Experts of a small language model.
Experts: 32 experts in each of 13 layers, 96 ReLU neurons an expert, 2 picks a token, a sigmoid router, 4 empty slots to pick, a shared expert of 256 neurons.
Below are experts of layer 7 (counted from 0) of a mixture-of-experts language model. Rows are named router (the router's row for the expert), up (a neuron's input weights, with its number) and show model dimensions 0-95. Each number is 50 + 12 x the weight over its row's rms, rounded and kept within 0 to 99.
After each expert's rows: "comes after" lists some tokens at least twice as common just before its tokens as in all text. This comes from a sample of Wikipedia text that the model never trained on. Tokens count by the router's weight.

# expert 20
router:47 40 34 56 43 29 59 64 55 51 68 43 55 11 40 45 46 69 33 79 36 35 36 45 79 58 37 35 46 64 38 55 51 41 45 48 53 43 40 61 30 42 56 53 43 51 45 22 45 57 42 53 47 51 62 41 31 30 41 50 62 52 48 39 32 48 50 34 70 33 35 63 49 59 49 40 54 38 52 60 73 48 44 54 43 60 47 57 28 35 44 49 54 54 65 43
up0:37 43 47 48 47 34 59 67 32 68 57 53 62 55 55 63 42 68 54 38 51 61 30 33 50 46 39 54 46 32 66 65 56 53 38 35 72 32 44 51 43 43 48 47 50 42 43 40 56 41 60 55 35 52 37 58 58 22 40 48 32 46 62 65 30 61 45 54 51 46 51 58 48 38 27 60 48 36 64 50 42 58 44 50 70 77 42 60 51 63 38 70 51 39 34 45
comes after: " |", "|", ",", ":", " in", ";"

# expert 9
router:56 53 35 77 36 20 49 56 47 42 60 61 48 51 62 45 66 59 43 69 34 41 29 41 54 60 75 53 35 47 61 45 60 70 49 49 27 43 32 47 36 44 51 63 35 60 35 53 46 58 70 40 65 52 62 46 26 42 42 77 51 45 52 53 52 53 40 32 50 33 78 57 45 42 72 33 66 20 32 48 47 47 41 59 55 30 27 68 49 54 42 45 57 57 62 37
up0:53 42 64 41 43 47 44 60 42 37 52 42 37 41 31 46 55 55 24 67 41 51 43 48 52 66 65 72 32 59 42 55 51 59 53 60 39 52 46 68 35 62 59 62 58 65 55 52 63 54 48 51 30 56 38 42 45 43 43 56 55 50 41 59 54 62 31 39 61 61 60 41 50 40 45 44 48 64 60 52 49 56 66 57 48 54 47 79 44 38 39 35 55 65 65 44
comes after: " the", " a", " The", "'s", " was", " National"

# expert 6
router:36 43 40 43 48 34 46 52 56 34 65 32 61 46 66 56 66 56 49 78 48 35 31 59 51 43 49 42 51 47 27 61 63 54 29 60 52 36 43 51 63 51 46 60 36 40 65 27 55 42 58 76 64 80 54 52 54 23 68 49 72 52 46 25 47 44 35 49 48 31 65 67 37 54 34 74 51 41 35 48 51 59 49 45 34 33 27 61 51 48 37 65 51 62 77 28
up0:54 36 42 58 47 49 38 64 44 52 45 24 59 40 73 31 49 48 34 48 55 42 34 51 48 38 64 39 45 49 50 39 58 49 49 49 47 49 45 53 49 49 53 55 25 34 51 23 55 61 57 46 31 55 38 64 45 41 56 27 50 28 67 61 51 57 42 42 38 31 65 38 45 50 58 82 49 62 58 54 52 66 48 46 58 44 35 46 61 40 56 52 66 51 68 54
comes after: " the", " United", " of", " in", " South", " U"

# expert 30
router:52 64 47 52 40 59 43 53 43 50 37 44 52 54 55 54 49 61 60 48 46 72 56 29 58 58 55 46 58 63 55 44 65 54 29 28 60 17 36 76 60 43 35 66 31 62 59 56 58 58 51 43 65 42 74 51 62 64 59 52 82 34 39 54 60 54 55 40 46 61 49 55 49 52 45 73 63 45 38 70 62 65 44 57 31 50 40 51 42 38 59 54 59 71 80 44
up0:57 62 40 59 46 48 20 54 48 43 57 58 68 49 70 47 48 52 37 47 60 75 57 67 65 52 34 52 59 45 50 56 52 47 43 67 37 42 46 59 64 63 48 65 46 40 54 42 52 35 58 60 41 65 42 39 45 72 69 50 71 41 59 60 47 47 66 49 55 51 25 43 34 49 35 66 46 58 43 35 42 44 44 60 29 54 32 80 80 37 42 51 62 48 45 52
comes after: " ", "1", "–", "2", "3", " ("

# expert 29
router:61 52 46 59 45 44 53 57 56 25 87 59 55 56 46 58 57 60 59 62 54 77 55 40 65 46 63 56 53 58 40 49 67 58 29 48 48 33 35 51 54 38 40 26 69 46 40 47 66 33 55 41 71 56 72 35 45 36 46 25 49 49 41 46 54 58 47 58 47 46 49 34 56 50 57 58 48 40 51 51 41 46 50 54 47 35 52 66 43 68 48 45 41 72 64 40
up0:43 31 48 60 69 44 25 56 63 55 50 60 64 52 26 78 40 49 37 66 40 42 39 62 41 45 40 44 34 45 40 48 73 25 54 56 59 61 46 39 57 37 65 62 32 47 50 52 69 56 61 54 66 52 62 59 72 52 64 64 45 41 59 38 27 39 62 61 55 57 51 35 49 48 57 28 56 67 56 38 54 45 65 41 42 65 62 36 52 38 56 54 52 43 69 38
comes after: ".", " was", "0", " It", " it", " is"

# expert 10
router:58 37 58 43 51 29 46 47 59 52 58 39 54 47 58 36 59 67 70 67 55 43 57 50 62 42 69 54 65 44 32 59 44 53 67 41 28 58 32 73 50 52 34 60 74 56 57 57 66 33 74 38 54 43 46 37 59 22 55 52 58 46 59 51 52 39 57 26 54 65 51 44 55 55 42 55 83 52 54 44 57 34 48 41 41 49 28 57 51 34 44 44 48 56 64 49
up0:41 46 43 53 52 35 52 28 21 62 30 32 53 45 37 35 49 69 51 43 48 45 47 57 61 43 32 68 62 40 36 30 68 58 65 49 53 52 49 60 46 42 48 56 45 48 52 48 55 49 58 49 47 36 49 64 37 57 67 53 45 63 49 39 45 55 52 60 29 39 19 53 49 62 76 60 54 50 48 76 50 43 48 53 42 45 36 50 73 49 54 40 37 48 54 39
comes after: "0", "9", "8", "1", "7", "6"

# expert 14
router:60 71 51 38 42 42 52 33 34 65 46 44 51 38 42 39 40 54 58 82 41 51 39 50 65 39 50 61 54 54 30 59 66 51 68 31 37 49 35 64 55 32 49 45 38 81 60 51 40 60 42 34 57 53 48 62 56 42 53 53 40 32 48 42 52 48 61 32 70 55 50 45 54 25 63 42 76 34 42 47 56 53 50 49 40 45 33 55 53 41 60 73 52 60 58 51
up0:08 60 47 26 48 51 51 55 51 40 58 45 50 37 57 57 58 52 30 41 55 64 55 44 37 39 58 43 48 68 62 48 33 40 48 61 63 55 61 76 51 49 42 42 36 48 47 57 47 46 33 30 36 45 77 56 42 67 51 50 40 39 59 30 41 35 34 73 56 40 33 45 55 67 28 50 34 48 59 40 38 36 38 40 45 49 49 63 59 61 46 55 39 53 52 57
comes after: " ", " (", "–", " Ph", " w", "/"

# expert 11
router:32 63 43 60 57 53 59 48 55 43 48 44 67 32 67 49 60 57 48 70 37 50 42 37 60 58 46 42 41 44 53 57 46 59 18 34 51 40 31 55 49 30 56 28 57 62 37 37 38 41 44 62 64 83 63 53 50 54 50 59 55 40 71 55 52 20 47 40 51 43 48 36 58 50 55 50 53 25 57 45 61 56 43 44 39 46 29 63 62 47 32 38 51 44 71 35
up0:56 77 38 47 43 60 50 43 68 62 68 41 76 48 52 26 41 66 63 60 63 32 54 34 23 57 62 50 43 50 23 51 37 44 37 27 51 21 41 47 36 54 47 31 48 36 44 59 45 54 48 40 31 78 57 48 45 46 76 58 58 19 70 52 71 55 44 52 59 40 71 49 41 55 73 57 78 46 61 56 51 39 46 68 50 41 55 42 56 49 58 52 64 61 49 43
comes after: " |\n", ")", "0", "\"", "\n\n", "3"

# expert 13
router:51 41 35 65 56 48 56 70 47 42 45 23 49 43 65 38 61 77 69 74 51 66 54 38 55 56 45 51 64 47 38 60 60 54 61 40 35 34 32 67 57 45 43 40 48 43 19 33 55 65 44 58 42 60 64 60 56 50 47 50 70 47 50 57 30 43 72 18 57 62 41 46 42 46 50 58 48 45 45 36 42 62 42 35 41 50 61 65 34 30 46 56 40 51 50 63
up0:53 49 42 40 37 38 61 50 39 43 56 66 27 36 62 50 39 57 62 46 55 43 66 57 29 52 44 43 48 56 54 59 55 47 51 41 65 62 49 50 31 60 45 50 48 40 40 50 53 61 53 55 60 64 48 61 20 65 54 43 40 21 56 40 40 60 60 50 66 27 48 03 56 46 76 33 43 60 66 32 56 56 32 41 49 62 79 57 45 36 30 49 67 56 60 57
comes after: "1", "9", "0", " D", "2", " C"

# expert 2
router:32 62 45 46 73 30 48 43 38 52 39 43 54 47 67 26 70 65 33 78 40 41 51 47 46 69 42 58 64 55 39 50 66 49 56 39 47 42 41 53 53 48 32 51 41 59 41 49 47 40 39 46 48 66 45 40 42 47 70 47 72 33 37 55 47 42 71 57 44 34 56 55 45 45 47 70 59 45 48 50 56 60 41 49 42 38 55 41 65 56 61 60 41 40 66 61
up0:27 59 52 63 44 44 53 58 58 32 44 53 39 47 43 53 66 57 53 39 58 71 53 48 48 56 55 55 55 55 40 45 53 63 57 52 44 54 52 68 50 80 41 28 55 26 37 62 62 46 42 33 44 63 23 59 65 75 49 49 27 62 54 51 61 08 49 34 27 66 34 42 43 41 49 67 52 36 24 41 29 49 52 49 63 38 59 40 43 41 48 49 41 40 65 58
comes after: ",", ".", " that", " where", " He", " which"

# expert 19
router:39 47 32 29 39 33 72 62 36 51 56 38 61 41 53 60 59 44 54 67 42 54 50 42 49 38 40 32 57 55 49 31 59 69 56 55 51 57 37 54 60 39 43 47 27 53 25 53 57 40 79 76 57 59 56 45 46 40 59 65 61 42 28 42 53 32 39 36 65 68 36 51 58 61 49 73 56 46 56 61 41 40 41 50 44 64 69 83 47 47 51 57 44 65 44 38
up0:43 48 44 52 51 56 51 40 49 38 64 41 32 40 51 54 48 32 59 50 41 87 48 46 53 45 70 56 60 64 52 34 50 36 43 46 70 76 34 59 69 44 54 28 35 28 47 23 59 52 41 36 58 47 41 46 44 56 49 67 54 38 64 32 37 60 38 45 50 43 37 48 48 75 34 65 45 36 52 46 31 39 48 52 28 87 75 58 47 47 66 67 60 44 45 56
comes after: "2", " a", " the", " and", "'s", " his"

# expert 5
router:52 61 40 40 69 28 24 50 31 59 65 35 44 43 40 57 51 53 60 54 44 54 61 43 57 37 78 52 37 39 42 46 44 59 65 49 37 42 42 68 49 28 45 50 33 52 51 46 30 68 57 35 58 55 66 35 36 52 77 38 61 57 52 49 36 51 40 46 84 58 38 43 54 42 45 47 61 57 41 57 50 41 44 56 33 46 45 62 44 47 46 53 44 62 53 54
up0:36 56 39 41 67 56 36 71 52 49 39 48 45 81 36 35 48 54 54 59 49 78 37 38 57 29 57 50 55 43 54 47 44 55 26 33 60 32 67 47 34 32 51 30 42 53 53 45 43 43 40 73 31 48 44 67 55 39 61 52 51 71 52 75 62 48 38 28 69 54 50 61 40 32 30 48 57 31 44 69 51 61 61 48 38 35 34 45 51 49 48 58 71 38 41 45
comes after: "-", " |", "|", " (", " /", "\""

# expert 25
router:50 50 41 19 68 44 37 56 46 54 61 41 62 45 58 44 82 53 50 56 54 35 57 44 61 57 49 40 73 45 58 71 73 58 56 54 60 36 47 68 54 45 38 59 49 67 49 33 76 44 53 45 62 50 55 48 36 47 39 48 62 59 47 57 47 47 44 47 55 46 25 43 47 57 58 51 39 49 62 34 54 43 40 64 57 45 46 56 44 50 60 59 55 43 57 41
up0:56 47 45 46 48 26 66 61 44 22 64 63 32 55 49 51 65 60 55 62 39 46 70 52 63 46 42 51 61 53 37 41 70 43 73 52 48 50 49 75 32 42 66 30 61 45 45 47 50 45 44 54 61 43 39 36 60 51 56 44 44 22 57 71 24 58 75 63 40 61 46 69 41 56 55 66 85 58 52 36 48 46 55 23 48 46 22 36 68 50 56 52 57 54 44 31
comes after: " |", " B", " K", ",", " H", "-"

# expert 7
router:39 37 44 54 45 41 49 62 21 52 63 33 56 42 48 63 60 64 34 64 34 51 43 65 69 52 44 50 64 63 42 52 48 36 30 31 46 50 31 74 49 57 60 58 29 61 71 42 51 48 45 64 58 63 36 31 38 50 34 40 56 45 45 48 37 37 59 43 58 57 42 58 47 49 48 47 49 51 53 33 47 60 40 45 52 57 52 56 45 48 68 45 57 72 61 42
up0:41 78 45 45 65 73 57 60 54 36 56 49 55 59 52 54 47 35 47 56 40 16 43 45 22 44 59 41 41 79 49 42 60 39 38 40 39 32 42 33 38 25 26 62 47 57 66 66 53 40 62 50 44 49 38 72 64 65 58 72 45 48 49 42 56 56 49 45 69 64 58 63 64 72 46 67 55 51 48 58 49 65 58 72 58 44 68 46 57 51 67 38 41 37 22 71
comes after: " of", " in", ".", " to", " for", " at"

# expert 21
router:32 57 50 57 41 44 40 71 55 50 50 46 47 45 44 38 69 53 54 47 55 39 50 32 48 61 42 43 51 53 22 63 58 48 59 59 47 41 45 57 41 46 52 32 31 76 47 35 50 55 52 39 52 48 46 44 59 36 52 68 76 50 54 60 58 47 61 48 56 50 41 36 50 60 59 48 45 35 52 75 59 54 35 49 40 51 48 54 46 34 55 43 38 60 62 54
up0:42 73 54 61 82 26 58 64 64 29 61 21 51 50 36 62 49 63 54 36 45 48 50 66 43 44 44 54 37 51 44 58 40 51 59 46 39 50 47 53 49 56 55 47 47 61 47 69 53 62 63 69 55 35 48 55 50 46 72 53 44 63 48 34 41 53 45 47 63 61 51 56 37 64 58 65 44 54 56 69 62 48 57 47 35 74 58 41 78 55 38 64 66 57 56 24
comes after: " (", " \"", "-", ":", "\n\n", ".\n\n"

# expert 17
router:50 45 52 40 60 57 31 32 30 32 63 45 57 41 45 49 43 54 57 51 42 37 44 50 49 42 78 42 59 39 36 37 77 81 62 54 30 42 30 45 60 30 47 40 32 65 56 51 63 40 65 47 50 69 49 52 64 45 48 47 48 42 61 66 48 59 36 35 69 69 69 38 28 52 49 47 76 51 51 66 62 64 43 52 41 46 42 68 38 62 57 44 54 60 73 62
up0:70 36 36 36 40 66 51 45 55 44 47 44 50 53 48 43 59 67 52 43 48 42 66 47 71 40 38 65 60 42 42 72 56 36 48 59 35 36 59 42 45 61 60 38 53 44 29 34 51 51 57 58 71 55 47 55 41 50 40 72 60 45 51 62 50 49 48 46 46 69 34 55 39 31 49 66 59 43 33 59 65 35 55 44 48 37 50 56 52 55 40 49 62 60 47 54
comes after: "0", "1", "2", "9", "–", "8"